Experts of a small language model.
Size: 14 layers, width 256, vocabulary 2048, 19.8M parameters.
Experts: 32 experts in each of 13 layers, 48 SwiGLU neurons an expert, 3 picks a token, a softmax router.
Training: a variant of Muon for the experts, 334M tokens, 5089 steps.
Below are experts of layer 8 (counted from 0) of a mixture-of-experts language model. Rows are named router (the router's row for the expert), down (a neuron's output weights, with its number) and show model dimensions 64-127. Each number is 500 + 50 x the weight over its row's rms, rounded and kept within 0 to 999. Numbers have three digits each.
After each expert's rows: "comes before" lists some tokens at least twice as common just after its tokens as in all text. This comes from a sample of Wikipedia text that the model never trained on. Tokens count by the router's weight.

# expert 5
router:412593569564501489567559497508494516473529591534350575493432529541500608513419466573419551383501447528522474567504443544590421509469550526548441477544493569530508578537504428465502511525608506
down0:480511483550458457450513384484504576537447614624498529479554499541556591498469549483521531508544430503427468502514527570529563469560491555543512435533590505520502493447479563527526550490565418
down1:554545513509493460433547519414451453499488494506497527479450498460514443424456507510455517586370517489485450517488508570535441444559591503427417493401532508498496511464423431466487507543541434
down2:441542572416570569534536448410499372551565468563552476421511496530588491452621496511505433458488439542506367513415499497368523525383503446452440517421569496440494525513662447489528506436538455
down3:553483522541591391476543497463516511434447582513470631544510440443489608508463506466539502512626493561497447470498436534468405494529412430413583499559469522516556531550524496518535459396490504
down4:565455521441441584489523488508488552397448458514525432478422504564571439463449447475483511487462487476574462453573543415551532476535430466426483501507577400480526466390428467490402541502553488
down5:538440534487569436510445503494510541532532485504477506458497401476488433532570471525511413476526452489447502506476537554435450480496543455602497474582461499510595535440514475484543512526427426
down6:481568450390450487442549574489549503506458544549470539507497564497507588484447562538465435452482418490496548473510539544415534500498502432524499499555413581558548495492487542535599604508418473
down7:501461529551522516578510458440449533547479503452563532567530432471570562518436455372440474522435510555531532510421527477439469458474502474411501562465585573422458501521509543453479365505587575
down8:501541567465541530540540559528519549496503418530588419558531555542567472486564506430471621503424542537492529533452451482499513457368447538563432475439408497523552486538567514501606426539544413
down9:456491470439450475491547535500478504497497536494505491516515487587420468469485532565551569538480464454449537527559519532532465535548464539501606557544466576555514584539435458488525459546567470
comes before: "\n", " was", " he", " that", " to", "|"

# expert 2
router:431517528461574547458465428398485478501508475512472474507504422584447388472447483583563496430509536471543454461444438496561387531487453501571507470538510606565515419530399455441509470488519545
down0:552498495416498478534459542498418416484573486440484519497445507462425500459559504510539474408514474509576433455554427468476491493557542565482526390488483554526475535577463477575432484523471506
down1:571464480435449498627494519459552482541506499578504546467521567473525521566501503573468479543480533481496471412412572485518522466560443572495515513576460580519547498498530416469485541495401473
down2:497560503484510503533413547568499347563545537515518456485491538558529602450486578664521492517549469466481464497491509430566524508467449499473448463446494623480462536574519549546475539488501568
down3:530525557508504486514433527460504511521409469500484541512507507530541473466565512512482482491492456360460569418470534622444485549569428403518508527460480478499448505477506509509521436566435464
down4:500515513555447491562572578472484506500413542472492466569455543510529541491448450535466435548527523477555483473554474498563535520509500543455492457439550445627482438538464513473476468389540536
down5:513487458563426427436494483520524453418568574518505391504483590501486561464427456548571461523552576484534480364506561465467492535567425575447520541459532413487562496426470425499381547506468568
down6:476572499495514512507601516451524444477540442561444548551480567523436579446549636541476611526479563449486488508504483502615513488476396476538574475459436526510581519571485474538627455531517542
down7:387492572515543467445510472450591533494453465522521470488509526409532587495536473604440601533487509441441580449567565430578462457485478466477432540450480463578592514456509467471521491459532510
down8:498566437522387577502546475542484523567517504476440476536518388410504444416510360538487427493520462534562415478499457529519453505454461515541406423578469548438532485551420535496558443478553545
down9:486500504457475571492486495552514482604515509391467570527502521529632566547519604510476468441555438499536580550504573469412517452477590567529497478461510554497474543465467421455460597480523484
comes before: " the", " in", " to", " of", ",", " by"

# expert 28
router:485482568543534453482522409522470426496492547487501532618460370556510420569460499535419610408465518508540367505487461534604454489458478534516469444513494605441566477540523527494513488431510476
down0:472597493507458476603501487492535488456477529403564473553474520514583424452551526532415358406544554503440515505526546567524465605506483558535509514507478455482448532532510419406538538472456392
down1:497524497544489408494431492512517544475420558379559575573518513526538536548538435443563477525451486464566412530454550526499489510522502476519585474575529516540495522471462495426455534541522484
down2:497524534560488485595479511477526515477536489470404484523544589563517495477450456477516515471513573523482490490446478405515543487634495573506499469498567477442373457470456427531463481452510514
down3:496485518490447459513552402550509449459519541398494534430444498443450618505583449539481464436568499464473493539445471485461486408565450513435505495586474549465460568497530506465379447419505546
down4:457609616531395467508435531500529427495488515444542563516469455448434520565578526541592584409567507510488538507479509475502464547465420562581432475502509405479563514524500498520518476501616513
down5:507537579533517488509451525523557524411537538440421555485498583576535479470510536542548491495574608487534522495487533514535447559502495573487577485519559488512521513528507455512459446586541495
down6:435478496480489502500506483412402447513413561505541483525552514479551430491486542526526465568483498584476416582421528518479541505517525485522566592555533459506542410484523529541514515531370477
down7:465541430486487592445521580500473359533544507450490455522461587447552587530506592481504531551493465428483582434479487480483513521448533459494540495486429432539524518471529537486415488508456490
down8:525543512542518498507520454448466448437509534495441527486478511502527337438427577519535548531486492488459492392522565549546544436512496483466456530531506452446448465572414558465513494452547465
down9:436478508503505510474497462464399567458540497487495553423421535520549501609510486507599495531497574490468397526523488548416469537527464428504502597488549462519483473512515510479521591566475402
comes before: "\n", ",", " The", ".", " of", ")"

# expert 24
router:484502530543575532535495438420487448477431488479522493587425451586516498485427495506383464403534466480499451483545497459551519539480399464549498510489474578601569461513470457432497416412525486
down0:509513464482475485508503508458488443525499441574388492474469503479512486517527400511539606565416479426568496492537433564476502535474499537435508525425492541457445572551580599552493486477519568
down1:594515477512491517488406447382507587461483434540571443494458493478528486522544508470511452497427517475484522493521533563574516486500530458445425596583537468488559549439518535473569427528465584
down2:511519494530471540492516511550464534582512490542402515443505517490445403631537514506496582444428514488505505532507532522587473447487491501470479427590550615544541480581537517525475549471483491
down3:437522625586425513505371600481465448555514613527501482596526461480544481562510527606584529525490438568500360546448549494467392476456412488516516512495509495538555555529533508379570535518535499
down4:602486521495452536524520555504435551525462544478436496595413421444495443480468531568471474551462504531504514533478491566460529590501586530494532573527528590417513475521514556485455492561542422
down5:493471528471556575408522518558474549487523499476463490452462554395446424515501410487560565504498491473532496441537470497471478444379517500493460377574568539471518576481526544594481471475477571
down6:566444532543529525544522503488438511425481498450555568525503526501497535428415367472477561553570446425523422497441428444499453496451482476502468502529585530428529416500456548572501553429512534
down7:516429579598460538504522539525550433416518497429575461493449544480490526540497469469476459426542539428455446488502517521473573535494489558400462585520548493536523459540548602483536441426440344
down8:480456471399591631502470425489590535412513544501425487507499539490542510417527474483509508522515513529524457433571453510475483615561505537436484439450519516465627645483533475566428466443561465
down9:464527462378429593415471559554482492456452479555531508476501537481493590465584509489607493535459535465510525573491520518550581527452455519531536456466531471534508408516450479499521449553526519
comes before: ",", " |", " (", "'s", " and", "i"

# expert 6
router:443476591602527465425422373450553504474567541539537462500496467552524514526446459569519524421557466529598450531471458508539453427491532471504367479491479462535567533563501488513474467440563614
down0:435462477479397526592382440503517562554514537529573459595460478538558419519554400552461376528416504543506527498464492550569429512545430565470479559452479500577446574521508548473499500545511476
down1:585507540468532469587544532464466542404433455609449511506527474527607597620555498507466525531510461593529467452420555444530510551548481444534444436517446486451572517587477515506412576509571541
down2:511538524587478514437630408613569424447496519431521429521518641371504562514413494527500512484456506447516448509436512460487509452410514544395466497574486516459479540538599479574519528480465594
down3:502495436508500463478401417506461487583437506490520456602449519471554476479505511505431556436531545541519550540536504374489435614491445540510486574433490502491601543465404434424472471632538523
down4:473533456533438449519482561508502542460500497507546483498510578478518521567512405509484550565577514484430497552519526532598514505456472511550569520626541497539448512515451528511465383485524499
down5:488501549479510511482501523459418473391534506419572582491476477463489516583447496491498447560429430475461564465472494510504396514546494435549485540495523553445498467577576533419529453427376414
down6:560555547495626521520493524504447500462442451498528521436505512505527494419545546577489509483451582592524492502453649481419547533559523508539489472491456535455460479555542518520539556427549504
down7:462432518521462519561478539590502498482529580506548564464575540522522530502449358461446513510431519510529515547469517476487627452475555587469474443466509544557511435499602551513374521460592532
down8:462514418527484462536478467554536416543420554502496504502419536467441463515518440487509529446520454514503454507567487538537472471462501462375450632509460624540563443417427480461524431574540495
down9:526593421436471542484417444540368422416493525505530513545557491517633528542551498568508559487524461467474451459455563472513472423502592404562596600495516469531414390473441503480498568530438484
comes before: " the", " a", " 0", " ", " his", " 1"

# expert 7
router:439487481539449555591464475458468490501475528530470474571491514490468445516465451626530482496517491548508533544485431557557464488464495566551472488458465621502585592550572484527467454441458600
down0:501422451559518558497462538518585600442565427546430449564480612491472525634459507502462636505424520563500471528486430465475466523502507460388438535470524419447527443495591474534456506399538570
down1:497433547506511565486506442499478401438545529478536496489498558522381499572495510511488584548434453574529480478581510600518462480527472455479534451424429516503472537504484487457530525585589488
down2:608523563506432442534459460482443467529563644498553537482414368443579413500496493476563441479495533499495409522479467432551488442457506488512534541451377479584513571548420463572502545519501532
down3:470605509478473506558553401492534520514558540474587537562505487532509606497517468513500585509535583516537441547492531529441467578454473415576496528542415507485468558490452460543634596503564415
down4:587500463445539523437565398496525472431426436511497541469515486525513492504504522438492460541507495507397479469555496471513531453445464542442507547485453473469505469493540525528480510470470521
down5:446478517565493450620489528463562469453475553511503456502503534510450477478438505459515572552564450430441591449531515554607508497434470422508535519422541441554444546486480529435508433427504502
down6:538449539505526512408564502493471579376554541484488475546534637435530554449448571428502625505539446469534528497596505489475493505526411458443468509462521546449481544453534525481512411476462570
down7:509412608462576461430505497502600562513513496491531478495491415547498426513525571460517507511563424551449606513534526587467445482527493534506477499475586534505425501505482558450534480451414494
down8:530531468417430501528465537519539477557513554452519558533489512523500521516535556441456497478535531603562402504452468374534513574479508535589519574434549586525556536471412476563533540531402442
down9:554460567486529402493510505466424506485417495497499431505382510489530430410572438513520525435552503507526437474611444483518446552523512430475430532468472489473477485524490561543581477452610414
comes before: ",", " |", ".", "–", ")", "6"

# expert 20
router:484426512491570510451490515441530439587558541562385605502437493557504443551487460595527565467538487528520384525455440519523433507471524520596437436573500529516539538447556481558453484492571483
down0:507569548486521499455512502496469413516592484447433541484473483567501511463584567492579451461528468432364452477513466468478473471604537409513562557501594487490497516623476592465502496513497474
down1:491504502513508476501477488553473489534442484576480550556528466457542457519448473565456442452447582606545536546558526581519548591519426504486502447553525562480554449513478493489477563361456577
down2:473551550507437442456448439442490478494533524451540456452409474478537531538494508493467406448463485514542505557477449516503425393569500556459492535578505561534482503555538405521439592407471496
down3:471533469473419519465420557493438433494447512539488515537434458407526597463507557451516514542488588542561474458501519445524490415473445576519437418487425513517542515554474427545538484490491520
down4:576495499582473550470499476593569442580487544540529474403414457467534551432477487516608503490526520557449486443517508530478551547496489491511608487530424488501508493566413479500466524539605434
down5:573499510497487590487421489400514533467569426483495465432477435425539517450505395513611421494417513508443429457460463418423547528625497463511464480556508439462411529526483536518545415638400512
down6:592459497402393556402552552413479539470424537506513539505533508466413478564552626551490412514466556471489555428490433445541531532491582388493470509569530390578441566546542444566530500454494463
down7:449426519428519493429517578627508496580471442461480479585471443454378490436483537518558491479566643535459577557522576425417543542543457439531572435480472479479486495424400473585499442507495470
down8:588518470502449471465500483430410446525497489470523456452455485490512421445412579495478401467499526490573496465458464432455459508557496642479507524504469421487466476521465534523511540569571614
down9:439524483485416526586493553427491607489426523398519494498497534518474486512547445400472485404413477547464511447608635569523454373474488442402478556506592460540449520499580524435520577479487474
comes before: "\n", " ", "==", " S", "-", "==="